{"num_hidden_layers": 8, "hidden_size": 128, "n_experts": 128, "experts_per_token": 3, "d_expert": 48, "d_shared_expert": 128, "hidden_act": "relu", "moe_layers": [0, 1, 2, 3, 4, 5, 6, 7], "router_score": "softmax", "normalize_top_k": false, "routed_scale": 12.4, "balance_loss": 0.0166, "balance_bias": false, "router_noise": 0.1, "router_bias": true, "init_std_router": 0.00735, "lr_router": 0.00177, "vocab_size": 4096, "norm": "rmsnorm", "norm_eps": 1e-05, "tie_word_embeddings": true, "optimizer": "adamw", "learning_rate": 0.00398, "beta1": 0.95, "beta2": 0.95, "max_grad_norm": 1.0, "batch_tokens": 262144, "max_seq_len": 512, "train_tokens": 828200000, "max_steps": 3160, "dataset": "wikipedia_en"}
Below are experts of layer 2 (counted from 0) of a mixture-of-experts language model. Rows are named router (the router's row for the expert), up (a neuron's input weights, with its number) and show model dimensions 0-127. Each number is 50 + 12 x the weight over its row's rms, rounded and kept within 0 to 99.
After each expert's rows: "gets" lists some tokens that make up at least twice as much of what it gets as of all text. This comes from a sample of Wikipedia text that the model never trained on. Tokens count by the router's weight.

# expert 117
router:51 49 41 64 46 62 51 60 51 45 42 55 61 35 44 54 42 56 47 44 69 58 50 57 68 61 52 49 38 51 72 38 43 60 65 39 24 39 70 30 78 44 50 73 57 38 49 72 51 58 55 51 52 63 18 48 42 35 32 45 36 39 70 50 45 41 37 32 52 49 60 49 67 44 33 53 50 72 42 64 47 45 57 62 34 34 45 64 55 77 38 73 45 39 63 70 47 60 65 53 53 53 54 53 45 66 37 66 37 43 57 60 54 42 63 62 42 43 51 56 48 63 52 28 37 46 69 29
up0:49 50 64 25 51 49 48 49 42 50 56 70 57 50 66 38 52 67 43 29 31 43 41 37 64 53 37 52 33 53 40 29 60 41 25 33 53 59 39 39 72 32 28 59 52 65 53 55 38 55 48 44 46 42 53 49 45 45 70 54 43 51 49 67 45 59 66 51 48 43 47 51 50 49 32 58 49 61 38 37 64 52 66 69 53 45 43 35 61 51 63 56 47 57 40 41 31 49 66 52 52 50 40 39 47 39 51 40 46 22 21 52 37 71 32 58 43 80 48 32 31 32 49 75 36 32 60 39
up1:52 51 57 55 67 46 37 57 55 47 40 69 59 60 28 63 60 36 61 43 34 38 47 34 56 41 51 62 40 35 59 32 43 53 57 58 40 47 60 33 39 39 49 55 70 50 38 52 89 46 58 41 55 54 52 76 50 18 60 30 38 54 59 24 61 43 42 24 58 47 50 51 57 54 36 55 53 54 59 42 48 49 41 54 68 38 51 66 47 72 29 76 47 41 54 38 29 64 55 68 39 76 45 54 45 33 49 47 43 61 45 67 40 49 54 58 47 55 49 61 56 66 62 62 52 32 50 52
up2:44 53 67 48 52 42 39 37 49 54 44 51 54 55 53 47 30 40 59 61 25 51 54 52 47 57 41 52 58 45 39 76 42 39 78 51 43 55 30 56 44 53 40 49 68 45 51 36 61 48 75 83 48 61 47 64 61 35 40 60 45 54 51 42 50 47 35 30 53 15 24 56 25 43 34 48 47 47 54 51 55 46 61 49 69 41 49 44 53 77 52 71 51 65 54 50 32 51 64 61 44 67 44 42 45 35 57 62 43 52 44 75 40 55 57 62 51 44 68 61 49 44 57 71 34 42 69 71
up3:67 20 45 54 48 52 57 67 36 50 51 83 59 63 69 50 25 36 46 23 43 61 81 56 45 51 52 44 46 44 39 46 68 49 39 54 58 50 57 40 64 57 59 63 47 53 60 50 51 66 63 65 48 61 53 36 51 78 49 55 33 29 45 49 51 46 42 41 48 57 59 43 72 47 42 44 54 57 60 44 48 44 28 68 60 46 66 63 57 53 65 51 56 57 46 33 50 56 59 49 47 71 48 46 46 77 72 66 50 64 41 53 55 53 41 29 43 49 60 38 56 29 41 39 32 29 62 60
up4:57 30 48 45 53 45 55 41 74 63 45 60 61 41 63 59 54 73 45 51 56 51 42 52 52 46 49 54 46 39 46 33 56 35 42 44 49 61 39 40 43 29 78 80 55 54 26 64 27 44 40 41 46 48 32 54 42 44 54 27 41 37 36 65 47 58 63 54 56 62 47 47 81 58 56 67 40 48 53 51 43 56 62 43 57 48 43 77 59 52 36 27 50 54 74 40 66 52 38 38 49 53 51 48 36 43 41 73 31 70 45 56 37 54 60 40 44 48 51 22 54 52 47 55 44 67 23 41
up5:62 51 34 60 48 58 46 43 70 50 46 62 36 59 56 48 24 49 36 72 45 48 47 46 54 42 45 49 82 49 50 42 41 49 25 49 38 47 73 52 75 18 43 76 49 48 48 50 52 70 59 65 58 39 68 71 43 57 40 60 58 58 44 56 47 62 56 39 53 48 66 51 43 57 47 65 48 37 45 55 71 40 58 40 45 47 40 52 50 41 39 68 33 59 40 52 47 42 59 36 44 57 50 45 44 88 37 52 65 45 57 69 51 50 59 41 61 53 61 58 54 53 59 28 69 69 23 40
up6:63 52 45 54 53 38 52 35 63 59 48 41 56 49 79 41 74 64 71 46 27 52 52 40 53 49 54 59 45 50 22 54 64 42 68 58 39 45 58 79 43 60 59 43 55 53 54 39 60 62 36 84 42 50 46 55 59 52 45 73 54 49 42 49 26 51 31 70 56 18 44 51 70 51 63 65 39 39 31 46 48 52 52 65 28 47 50 40 43 40 59 41 36 34 43 45 38 49 48 62 46 37 56 40 58 41 66 45 50 33 66 43 55 50 38 41 54 27 51 80 54 42 47 61 47 47 46 58
up7:60 49 33 57 70 57 49 68 52 40 53 65 51 52 73 45 32 50 62 48 38 37 84 46 52 54 43 40 51 49 53 45 44 40 36 42 62 42 61 51 57 40 60 70 44 55 44 66 52 45 92 59 40 62 46 35 35 61 49 37 50 39 50 54 49 46 50 43 69 46 65 43 66 45 40 46 67 55 60 30 64 50 47 68 47 49 51 60 52 49 47 36 48 60 59 43 39 45 57 45 48 78 57 32 50 71 52 65 55 36 61 49 51 54 51 29 49 22 73 31 49 44 59 45 18 45 24 58
gets: " the", " a", " his", " an", " same", " her"

# expert 106
router:49 56 50 39 61 50 41 45 67 58 51 66 54 38 38 62 59 57 37 56 54 49 48 51 52 50 49 52 41 70 47 44 67 49 36 38 49 69 44 49 76 34 33 54 71 39 36 55 64 44 29 49 60 46 38 70 26 26 58 53 82 48 53 53 44 38 56 49 36 01 49 62 61 57 41 42 47 56 68 34 51 51 45 54 43 45 52 57 57 62 56 30 48 47 39 59 72 59 46 30 44 78 64 60 45 41 27 57 53 31 46 35 72 56 40 52 51 55 45 50 58 44 51 54 66 59 56 55
up0:62 30 55 41 54 28 70 59 55 62 42 49 56 61 55 31 50 69 63 45 53 59 68 39 68 75 55 46 50 38 45 47 60 51 57 62 51 37 62 32 38 39 50 69 51 62 59 45 67 52 52 45 45 58 50 46 41 49 35 43 40 22 48 44 59 57 31 38 47 43 46 72 37 44 33 73 62 30 49 73 42 54 63 52 60 53 42 40 63 46 60 24 31 50 60 50 53 45 17 77 52 56 51 48 76 71 46 62 40 40 51 61 59 57 56 36 38 59 47 57 39 60 59 33 65 61 52 54
up1:45 42 34 48 47 48 53 46 61 65 32 30 59 65 57 29 46 61 47 36 58 54 40 42 42 31 47 48 42 66 39 44 77 54 44 56 49 44 90 42 64 44 40 49 39 47 61 48 43 44 49 39 66 61 58 57 63 67 51 60 71 78 46 74 62 47 79 54 45 59 58 51 43 55 51 56 41 44 41 56 47 48 73 50 50 57 46 53 77 48 54 38 31 24 46 55 62 63 53 46 50 42 58 43 59 66 41 58 57 40 57 39 42 59 49 63 45 36 69 18 45 66 59 27 60 55 50 36
up2:52 60 51 53 58 51 46 58 41 41 51 68 53 44 46 22 50 57 51 53 41 68 34 42 43 49 19 48 54 71 60 38 82 50 52 51 39 21 65 29 55 56 50 82 51 66 36 35 68 58 75 62 68 54 39 46 51 56 39 38 45 37 40 45 70 42 37 33 54 57 57 55 51 71 46 41 43 41 63 44 40 52 54 36 66 72 55 67 55 55 54 56 51 45 43 81 39 53 40 59 60 58 47 59 62 56 45 61 47 35 44 48 44 56 34 59 45 59 62 34 33 60 51 45 54 45 75 42
up3:54 55 40 46 63 45 56 65 51 45 30 39 50 56 62 50 49 58 53 53 65 35 53 47 42 20 56 29 54 50 42 67 47 60 38 37 20 53 44 29 60 39 53 68 46 48 71 63 57 67 68 31 61 62 31 39 47 60 38 58 39 63 64 47 50 52 38 51 45 23 55 78 57 62 53 63 52 65 30 57 56 57 58 45 49 47 55 53 46 73 45 49 34 50 85 61 62 65 59 48 39 70 43 51 47 63 57 50 32 52 65 49 61 61 41 45 48 63 74 70 55 46 66 42 35 52 45 41
up4:59 59 38 51 82 55 72 82 60 35 52 47 50 57 55 42 47 49 45 51 40 54 46 56 52 57 40 49 53 45 58 47 44 54 63 38 26 37 47 31 54 45 39 50 43 51 37 54 65 77 76 45 49 64 36 60 56 42 37 51 24 63 62 53 50 55 42 59 46 49 54 33 69 61 67 64 43 68 40 48 37 50 41 50 38 65 52 62 52 62 64 51 49 38 39 59 62 38 50 57 54 25 55 41 36 66 52 64 24 51 38 47 61 57 69 65 29 65 65 50 32 71 68 42 40 29 49 58
up5:55 56 44 48 31 31 58 71 54 51 38 54 50 49 61 63 46 51 61 33 37 47 47 49 46 60 53 06 43 60 70 44 60 18 42 37 50 43 70 62 76 61 52 41 62 51 53 59 22 42 59 55 48 62 37 44 68 37 29 47 64 41 59 65 43 57 56 47 65 56 50 38 49 53 36 45 44 64 38 42 53 48 72 35 53 58 81 54 74 56 42 57 48 41 58 56 44 43 43 60 42 39 49 46 27 60 39 49 53 73 43 56 52 48 59 68 49 45 53 59 48 25 61 46 62 33 59 49
up6:60 30 42 65 51 42 63 69 60 57 33 46 51 70 52 35 55 47 68 60 65 70 63 08 54 45 18 49 48 59 56 47 60 44 77 47 38 53 49 37 57 51 58 68 45 60 41 56 48 57 60 50 46 59 24 50 55 30 24 61 48 64 63 58 57 57 47 42 50 54 40 46 58 61 50 68 58 64 32 70 43 46 58 64 50 63 54 77 62 67 63 47 60 43 62 65 59 60 42 62 60 40 32 43 63 59 46 53 44 46 52 55 51 69 61 58 48 72 60 47 34 51 67 49 41 45 49 45
up7:42 21 48 50 55 33 67 53 34 65 23 50 74 49 60 58 40 42 40 39 35 63 57 44 67 39 43 70 52 61 62 41 44 24 53 44 26 48 61 53 52 50 45 70 42 48 39 56 47 73 58 62 53 64 31 44 71 47 49 55 40 57 34 66 54 58 52 54 41 47 40 42 53 37 57 41 42 29 69 52 54 28 50 61 61 55 63 63 59 52 59 49 53 45 54 68 44 28 56 57 57 66 42 51 29 60 55 52 32 67 35 36 51 34 74 58 31 42 51 36 43 32 58 37 52 48 65 38
gets: "out", " fin", "oup", "ump", " number", "ult"

# expert 41
router:57 47 65 65 49 52 35 45 48 38 47 31 58 41 40 62 49 54 43 47 65 44 44 55 57 52 54 63 65 59 60 57 50 52 84 40 44 41 55 53 54 45 50 45 57 41 44 74 47 54 57 53 45 69 31 43 64 40 40 49 48 69 70 52 46 31 59 37 46 58 48 46 50 52 49 46 59 44 34 50 47 48 61 33 32 40 62 58 43 45 34 60 44 40 67 63 68 53 79 58 62 60 56 62 39 84 27 48 47 46 49 53 66 44 67 80 40 63 48 81 53 62 52 45 44 58 50 09
up0:59 45 50 51 72 47 42 49 60 56 43 64 56 44 47 50 49 55 47 53 50 54 51 65 51 33 30 59 50 68 40 46 51 30 47 55 49 47 89 52 61 32 45 67 52 51 49 56 26 44 39 52 60 53 45 75 47 52 46 38 54 73 34 57 52 43 58 48 60 46 31 56 43 30 43 35 53 34 62 33 54 39 62 58 52 41 52 42 49 62 64 54 76 62 54 62 29 50 63 40 65 50 42 33 42 30 39 57 60 25 56 82 56 60 47 52 43 60 50 65 44 22 78 67 61 64 60 40
up1:53 45 43 54 39 46 53 50 46 70 58 66 40 51 55 42 51 47 79 36 40 39 40 55 54 56 42 57 54 56 43 38 52 42 71 43 55 59 30 20 25 46 75 54 69 40 50 42 42 53 42 76 54 85 60 55 31 28 49 43 27 68 49 35 51 54 33 49 43 40 22 59 50 15 49 54 58 34 61 47 43 47 47 55 52 34 59 40 52 52 53 55 46 53 40 49 47 64 61 52 59 75 43 37 67 47 55 50 51 75 56 63 50 49 49 53 38 51 44 63 44 58 45 54 46 35 24 49
up2:49 44 50 52 49 39 60 34 71 51 53 77 55 38 57 54 30 57 51 54 42 54 57 33 50 57 50 38 38 46 37 42 59 32 25 50 49 57 52 57 39 61 36 68 65 65 48 52 80 51 38 63 19 44 37 63 49 30 53 65 83 55 49 53 57 46 56 54 43 42 45 46 60 56 76 40 56 53 48 39 33 39 57 47 58 43 51 65 37 57 45 44 55 44 61 55 48 45 46 57 69 31 59 55 54 56 62 38 47 61 53 43 18 44 70 62 55 15 56 69 54 31 58 41 53 65 50 65
up3:52 55 51 43 44 53 48 46 74 44 44 47 61 51 68 50 39 54 40 58 44 58 58 47 47 48 47 50 41 50 34 35 46 45 36 46 57 52 35 71 54 35 39 55 60 78 45 55 61 44 46 52 55 16 47 72 92 25 45 60 51 42 54 43 50 50 44 60 52 37 38 46 77 64 52 62 51 53 39 47 52 71 53 60 68 57 27 59 52 54 38 66 58 45 51 81 25 55 44 36 57 84 53 46 40 49 38 53 30 44 69 40 50 52 58 58 49 57 55 50 49 51 48 42 32 77 58 51
up4:53 54 55 49 46 46 48 55 53 57 44 69 37 49 63 39 32 50 40 29 45 68 39 49 65 47 51 57 46 73 54 61 55 52 55 40 58 46 47 56 53 49 64 34 50 49 67 39 34 41 66 00 56 62 38 27 58 70 43 77 45 63 44 61 55 52 67 71 60 30 29 52 36 45 42 76 49 51 54 55 55 45 47 64 35 48 56 47 53 35 66 69 47 64 49 38 44 50 44 52 43 66 52 30 55 52 46 51 59 69 45 76 34 45 48 55 48 50 47 47 39 49 61 55 19 37 37 44
up5:48 62 51 31 32 46 38 49 37 54 62 24 61 65 52 57 46 53 56 64 52 24 43 43 48 50 42 37 45 56 42 46 69 36 33 45 51 53 66 53 42 57 27 54 38 55 26 34 48 42 60 74 54 65 41 56 26 36 63 43 62 49 56 61 56 41 47 63 40 48 49 82 61 61 47 46 57 65 30 46 45 61 56 51 56 60 57 41 37 49 51 47 35 46 52 51 34 17 33 39 65 32 45 45 52 50 50 44 35 47 73 41 44 62 45 30 56 43 46 64 48 28 62 78 53 62 60 30
up6:52 63 58 41 55 43 44 40 69 45 43 49 48 59 50 44 58 60 51 57 40 58 35 49 39 53 48 43 60 53 35 68 46 56 54 33 24 50 38 73 56 37 50 51 67 56 37 35 30 56 46 45 81 35 94 61 56 70 44 50 70 58 48 51 50 58 53 49 77 45 46 50 45 58 28 68 50 53 36 59 44 43 58 42 63 55 49 56 48 53 50 32 44 54 35 40 49 52 48 54 42 74 53 40 47 65 47 40 40 51 59 72 32 52 49 55 37 61 50 30 63 75 52 42 51 56 11 63
up7:54 54 51 62 78 47 66 51 50 62 38 64 50 49 41 35 45 54 38 61 44 47 53 26 60 57 40 62 32 46 48 46 40 55 37 53 48 57 60 38 64 52 36 84 38 62 70 48 68 61 68 55 27 36 39 56 47 45 62 56 80 32 62 25 50 55 56 42 31 48 54 52 81 45 43 46 59 63 61 43 56 38 44 56 65 62 40 56 50 40 44 58 63 55 67 59 31 44 53 60 60 42 44 60 57 36 53 55 22 30 52 37 51 37 54 40 71 41 50 59 52 47 61 26 47 49 36 59
gets: " the", " his", " a", " its", " their", "'s"

# expert 2
router:47 43 45 65 43 58 42 62 34 49 40 51 54 57 28 54 33 74 61 47 50 70 61 51 71 55 50 46 47 44 63 66 53 64 86 58 65 39 57 61 54 58 66 51 56 42 49 69 70 55 48 37 50 57 20 44 30 37 31 57 34 56 65 52 37 54 57 36 54 46 47 42 44 69 53 55 45 57 42 59 37 45 74 53 50 62 62 55 45 45 40 37 42 46 67 75 44 58 33 56 51 51 52 65 26 67 32 68 29 57 62 58 59 46 49 65 50 65 38 67 55 58 53 32 51 33 62 34
up0:37 40 56 53 64 49 54 55 47 52 60 65 63 35 64 47 38 60 50 48 61 59 43 49 33 54 38 59 67 52 51 33 34 44 39 41 58 54 66 59 53 42 37 50 54 55 85 47 71 36 37 50 64 72 67 39 33 57 54 62 39 53 46 59 36 41 43 70 57 13 73 38 59 42 57 79 55 55 58 63 33 49 60 66 76 58 59 46 43 26 50 52 45 31 56 36 47 41 49 42 40 58 54 51 38 51 45 42 47 52 73 59 50 57 37 50 45 44 57 40 64 47 77 31 55 42 51 69
up1:48 34 66 51 45 51 49 41 30 50 48 60 54 64 46 53 78 61 38 67 46 64 40 54 52 46 49 64 36 31 60 41 58 49 27 54 51 52 56 50 74 37 48 70 53 46 48 65 24 53 37 55 34 53 46 69 36 54 58 52 53 56 55 56 50 52 61 46 38 57 40 40 60 31 81 64 37 26 51 43 53 49 51 49 60 56 60 52 52 80 44 62 49 40 63 21 48 51 66 34 49 58 50 66 47 36 43 61 50 52 36 43 55 68 43 57 51 52 67 16 64 57 51 45 85 61 61 43
up2:51 47 46 57 51 41 66 42 44 57 62 64 58 54 60 44 50 50 45 81 36 61 37 31 45 39 46 58 55 35 42 42 31 38 34 44 59 52 45 60 54 26 34 61 54 36 66 46 32 66 38 84 62 38 70 68 52 29 50 54 44 65 62 53 67 49 48 52 50 67 41 49 33 55 54 75 43 49 32 51 38 45 65 54 42 58 72 53 41 46 48 49 38 61 81 61 37 42 39 45 37 42 47 37 36 65 72 47 53 37 70 21 57 52 52 41 54 59 62 40 57 53 57 44 56 58 35 59
up3:51 34 60 43 43 55 51 66 48 57 44 57 50 51 53 64 42 56 59 25 55 55 66 53 59 56 47 56 38 65 44 71 58 47 51 56 68 56 57 17 50 40 44 43 62 77 50 53 66 71 51 20 56 44 47 25 40 61 52 42 39 29 41 29 54 39 73 39 50 40 24 41 43 44 66 47 43 64 64 55 56 55 15 53 48 57 64 58 54 51 57 28 53 52 43 49 58 60 27 35 60 47 57 52 46 16 50 37 43 63 50 62 40 52 43 63 52 31 47 45 54 44 48 69 33 57 56 44
up4:51 56 53 64 44 45 34 52 58 53 42 54 66 41 55 68 62 59 63 34 40 38 42 48 55 44 51 57 56 48 51 42 53 48 32 44 24 52 68 60 42 69 44 42 52 50 41 57 66 42 58 17 42 46 44 74 46 60 61 33 51 43 43 41 39 33 80 39 62 40 32 50 64 57 58 44 40 61 62 56 68 55 41 55 33 42 44 41 45 51 69 62 58 64 60 69 52 50 54 69 59 33 56 45 49 36 54 36 39 65 40 77 60 51 43 49 64 31 56 64 57 49 61 89 29 58 50 70
up5:43 41 27 50 58 58 79 54 50 58 40 41 62 61 51 53 51 28 46 69 69 42 39 50 57 65 58 44 67 48 42 58 56 60 66 69 39 58 62 31 58 54 42 16 47 57 58 50 43 58 51 55 65 64 68 46 47 33 58 52 48 55 57 55 32 42 45 71 73 42 67 40 37 69 37 47 47 38 53 49 41 37 61 50 66 50 64 56 41 31 56 21 42 43 08 49 47 55 53 58 53 53 46 61 62 43 55 48 39 66 62 37 54 55 47 48 50 42 54 53 51 38 34 39 59 54 21 34
up6:50 42 50 40 54 53 60 50 58 45 39 57 63 56 65 44 46 54 66 69 53 56 45 46 51 36 35 32 50 50 72 85 63 38 61 66 63 71 58 55 52 58 52 47 41 57 38 51 45 47 52 55 36 74 38 59 59 45 26 59 58 43 37 62 58 64 29 53 54 58 15 50 47 62 41 44 68 50 63 55 66 46 50 65 60 76 45 73 68 53 45 52 70 53 43 72 57 59 69 33 56 57 51 23 47 49 75 40 46 37 53 47 45 54 49 43 32 34 53 54 51 36 73 60 41 37 47 48
up7:67 48 39 47 46 45 57 49 49 57 46 39 35 56 59 47 39 54 39 46 48 70 44 28 45 27 38 50 42 61 39 44 73 57 47 65 59 61 51 57 53 35 47 59 46 49 53 17 35 64 40 19 43 39 47 50 61 58 61 50 50 54 40 69 50 74 56 63 58 38 35 64 48 54 49 54 60 43 59 45 61 40 47 62 37 56 38 47 62 41 64 49 50 57 51 63 58 38 32 27 72 53 35 34 59 32 58 33 56 46 36 61 37 56 43 28 26 31 60 34 34 47 53 43 29 69 22 37
gets: " the", " a", " an"

# expert 68
router:63 49 23 55 62 58 40 57 65 51 46 71 56 51 54 33 51 47 43 37 48 48 55 56 61 57 42 45 35 59 45 24 42 71 41 42 29 58 47 50 53 38 42 60 55 38 48 81 80 61 49 54 51 40 48 61 38 47 46 77 41 53 55 74 36 47 53 58 64 48 42 62 46 43 50 52 64 75 42 33 66 38 53 55 34 31 68 41 52 54 35 70 42 38 66 53 45 60 24 49 57 67 59 65 58 46 53 36 38 58 62 41 63 53 73 67 55 33 71 66 52 62 53 42 45 46 57 45
up0:79 40 58 52 51 51 44 54 41 49 48 21 44 50 65 47 54 47 69 56 59 56 41 53 42 40 35 61 76 52 56 60 64 74 54 44 57 43 62 57 59 45 59 59 53 55 14 45 46 51 43 43 48 45 43 56 36 53 53 40 64 72 48 50 36 57 59 49 71 66 40 68 41 52 71 54 74 36 61 54 41 53 66 50 45 50 27 55 63 54 53 68 59 43 37 42 45 53 33 29 52 42 49 42 50 74 40 61 48 41 42 57 54 68 61 55 41 70 94 51 40 64 53 36 59 53 54 41
up1:60 37 57 44 53 39 49 77 39 55 42 50 65 63 44 57 60 59 54 38 68 51 41 22 53 25 36 44 32 51 45 49 68 35 67 64 50 47 77 50 67 55 66 54 52 59 40 55 56 46 55 27 60 51 50 40 48 49 45 44 46 40 80 44 61 52 52 33 50 60 33 39 51 47 48 53 38 50 44 38 36 40 63 57 42 65 59 60 76 70 44 49 54 45 60 62 45 33 59 51 73 60 24 29 58 49 30 53 30 45 31 48 62 49 37 57 44 43 54 42 45 65 63 26 36 38 45 30
up2:64 66 51 49 75 50 43 49 75 51 32 54 48 54 47 23 65 58 50 64 30 36 60 40 50 66 55 38 45 57 56 46 54 62 53 55 60 49 42 50 56 47 50 45 61 49 44 50 69 51 69 61 45 52 45 56 63 47 55 59 75 57 54 60 55 60 40 27 53 55 70 57 47 31 63 48 44 66 57 48 30 47 62 72 61 54 88 49 48 45 36 49 38 43 36 63 45 59 40 53 67 67 52 45 77 63 68 55 37 44 67 46 36 68 75 52 51 24 59 47 47 59 54 54 65 40 52 24
up3:68 38 51 44 54 36 51 62 50 52 50 67 59 52 44 50 44 75 63 55 63 63 60 28 60 45 44 45 58 57 51 63 51 21 64 83 60 51 74 49 54 59 54 83 54 52 38 58 43 67 44 45 53 75 45 38 33 41 28 47 42 61 77 31 52 76 51 36 66 47 43 59 59 51 51 61 36 39 52 55 45 43 55 64 53 60 50 80 61 64 52 48 49 43 74 61 57 38 45 46 62 57 40 52 45 61 31 62 45 41 50 41 52 44 55 46 52 65 52 61 36 55 74 43 47 42 40 35
up4:75 21 58 53 54 46 60 72 53 60 35 50 61 58 49 44 37 65 32 38 62 48 71 30 51 44 38 38 46 46 52 64 57 38 53 60 56 49 58 16 69 47 51 40 43 49 49 71 47 57 53 19 37 70 45 44 32 39 46 57 40 61 54 40 72 58 49 40 50 53 37 54 72 51 58 62 29 53 56 61 53 41 41 61 50 71 57 54 41 64 51 36 48 54 56 51 45 51 61 42 61 65 43 34 51 55 28 54 48 41 25 53 47 70 50 72 57 50 50 41 22 62 65 38 51 55 37 37
up5:53 47 66 53 50 57 47 54 30 65 36 48 52 58 53 62 43 55 47 49 39 63 63 66 53 66 30 27 73 44 45 36 61 52 46 53 69 59 59 40 76 54 20 47 44 70 63 63 47 74 71 39 42 48 58 41 46 50 31 61 45 68 40 56 50 48 46 47 56 57 57 31 62 74 36 46 57 55 35 41 57 41 43 55 42 61 75 61 52 43 68 60 49 52 76 60 44 50 62 56 61 67 49 51 56 60 67 57 33 55 57 41 45 47 72 63 65 41 85 46 42 36 57 60 64 42 44 61
up6:71 48 48 61 84 55 55 73 40 59 48 71 57 42 59 50 46 56 64 56 81 54 73 42 76 50 42 19 56 21 44 44 53 52 50 58 61 52 35 44 53 63 50 50 44 49 69 50 65 34 73 55 40 49 54 53 41 60 39 44 46 59 68 44 48 40 58 45 53 25 51 53 51 52 34 52 56 69 58 43 36 61 35 63 38 40 65 50 45 48 43 39 52 41 64 59 37 57 38 73 51 51 49 59 60 56 51 52 44 56 59 41 51 34 69 50 45 33 73 47 40 76 54 37 34 61 47 66
up7:61 39 60 48 61 30 55 70 59 50 33 50 69 59 44 36 58 75 66 54 75 59 67 36 44 25 24 55 73 48 63 70 70 45 66 54 54 40 70 44 52 61 60 73 47 45 32 47 50 46 48 29 32 59 44 57 41 43 45 56 48 56 55 48 61 66 46 37 52 57 54 58 69 37 64 57 53 47 39 66 46 40 53 52 39 61 80 50 67 69 45 50 42 53 60 56 51 46 56 37 57 55 28 49 54 66 34 54 57 45 53 63 52 74 52 54 52 55 47 48 19 50 69 44 49 36 59 49
gets: " first", " old", " gu", " small", " young", " large"

# expert 63
router:56 54 50 71 45 59 45 52 75 37 45 48 78 43 53 57 51 57 32 75 51 71 37 41 68 53 52 45 60 54 43 59 60 63 45 65 53 59 73 38 59 63 65 48 47 42 34 50 38 75 43 59 44 43 36 46 51 65 28 43 83 43 44 46 38 49 63 59 57 28 75 56 50 55 47 58 36 89 48 72 71 59 59 45 50 59 40 52 47 58 69 36 40 64 38 42 32 43 40 45 51 31 49 54 46 59 54 55 59 59 48 45 61 46 41 53 60 36 73 39 52 57 56 54 43 68 46 48
up0:51 55 42 33 56 18 45 45 33 70 45 60 44 50 46 43 44 47 49 47 51 49 72 38 45 54 27 61 65 41 19 36 57 56 53 47 26 42 53 51 46 33 32 42 57 38 29 52 53 45 44 43 53 42 37 55 55 60 48 42 56 73 43 45 64 46 36 54 41 49 52 71 47 50 42 69 57 40 80 53 57 45 53 67 55 56 41 54 56 60 55 59 58 37 46 50 46 58 33 34 39 36 43 76 21 47 29 70 66 47 47 48 45 47 63 59 53 57 70 77 50 54 61 72 55 48 63 29
up1:63 56 60 45 42 38 63 42 49 47 55 59 53 66 55 46 27 41 42 47 36 45 46 47 53 25 22 61 57 42 72 46 49 43 40 48 42 33 48 43 80 49 50 51 10 46 72 49 35 69 66 55 49 56 55 40 55 62 39 62 40 51 58 50 45 45 31 46 27 50 32 51 58 36 32 40 37 59 53 59 44 43 41 56 54 60 74 48 47 53 54 72 54 68 44 55 33 37 36 56 44 48 45 36 40 67 53 60 26 46 56 37 48 49 71 53 45 24 59 52 52 40 66 42 27 50 50 30
up2:48 41 34 54 35 40 54 51 39 49 56 47 54 29 26 60 41 77 62 46 66 48 43 32 40 58 56 56 59 33 57 40 42 55 36 45 51 50 48 25 80 48 43 68 59 48 19 46 50 47 68 33 63 58 38 60 50 35 60 49 15 64 33 68 55 61 61 51 66 48 56 54 64 52 55 75 52 45 53 41 45 43 45 38 31 65 54 48 63 46 40 62 70 50 63 67 66 30 31 52 50 51 57 59 49 58 37 67 51 59 72 65 57 53 45 45 45 50 68 50 58 67 53 58 63 40 54 46
up3:49 47 61 50 46 35 59 39 39 52 33 46 53 52 46 66 32 66 52 49 55 61 65 62 62 42 39 57 36 59 51 38 65 52 55 47 62 63 69 41 80 41 59 67 46 55 59 57 58 52 41 38 43 43 68 62 22 66 46 49 20 59 39 57 38 51 54 71 36 48 43 78 39 49 56 61 52 50 72 56 33 37 73 59 48 27 58 38 51 51 51 65 32 59 37 59 42 56 69 67 47 50 38 39 57 45 42 59 47 55 34 76 49 54 48 46 47 61 66 77 49 36 47 28 36 47 39 56
up4:73 03 44 51 65 33 45 69 55 49 61 36 65 55 35 69 62 47 42 40 51 35 56 30 48 71 34 39 65 53 50 42 49 53 34 62 71 39 62 32 28 55 50 54 69 60 56 49 58 46 52 56 34 52 52 51 69 29 52 49 55 51 48 40 50 37 46 42 54 55 64 36 56 71 58 59 46 43 47 47 56 49 54 56 48 52 58 42 60 47 55 48 46 40 67 41 30 73 46 71 48 66 63 50 45 77 37 62 55 43 51 57 31 55 45 58 29 37 59 44 54 75 55 47 70 59 62 51
up5:42 46 27 51 67 47 49 66 41 59 48 42 39 49 36 52 31 61 46 45 49 36 36 14 19 53 65 46 55 65 60 27 70 50 58 56 36 47 66 44 52 51 71 59 65 36 33 35 81 27 68 74 50 51 41 61 48 48 32 37 42 57 52 46 35 43 51 47 54 58 66 68 49 35 47 42 43 52 49 47 62 52 57 46 61 62 54 55 68 58 52 55 52 41 57 64 47 41 55 74 41 52 38 71 38 59 46 69 55 51 58 59 34 50 49 32 46 72 38 55 50 34 54 53 71 52 44 60
up6:68 27 49 52 50 19 37 54 41 45 37 31 63 43 51 30 54 49 45 42 82 53 55 37 31 60 47 56 49 45 81 40 39 50 57 43 54 31 32 50 63 49 62 58 52 44 64 66 48 65 72 33 61 52 69 51 31 50 66 50 29 70 33 43 42 52 44 64 48 38 73 77 67 32 55 54 50 52 43 58 46 55 69 62 43 41 56 59 61 48 48 56 50 47 56 43 61 41 73 39 68 71 43 65 35 64 34 49 55 42 46 56 43 57 58 44 52 43 64 53 59 57 68 49 51 58 38 55
up7:51 47 35 33 55 27 68 73 67 60 32 54 41 71 49 45 51 44 47 38 64 53 45 41 65 43 50 42 49 58 41 51 52 40 50 38 51 54 57 52 70 36 59 74 52 50 47 57 40 30 52 61 65 57 45 30 86 55 30 64 61 68 57 44 56 64 61 70 56 41 15 39 58 46 70 51 47 66 54 42 48 60 52 71 45 46 44 50 58 53 47 59 44 57 68 45 58 49 43 59 52 69 56 39 42 60 60 40 51 40 56 66 52 54 56 41 55 30 57 60 48 35 56 08 50 44 67 41
gets: "c", "n", "g", "r", "b", "t"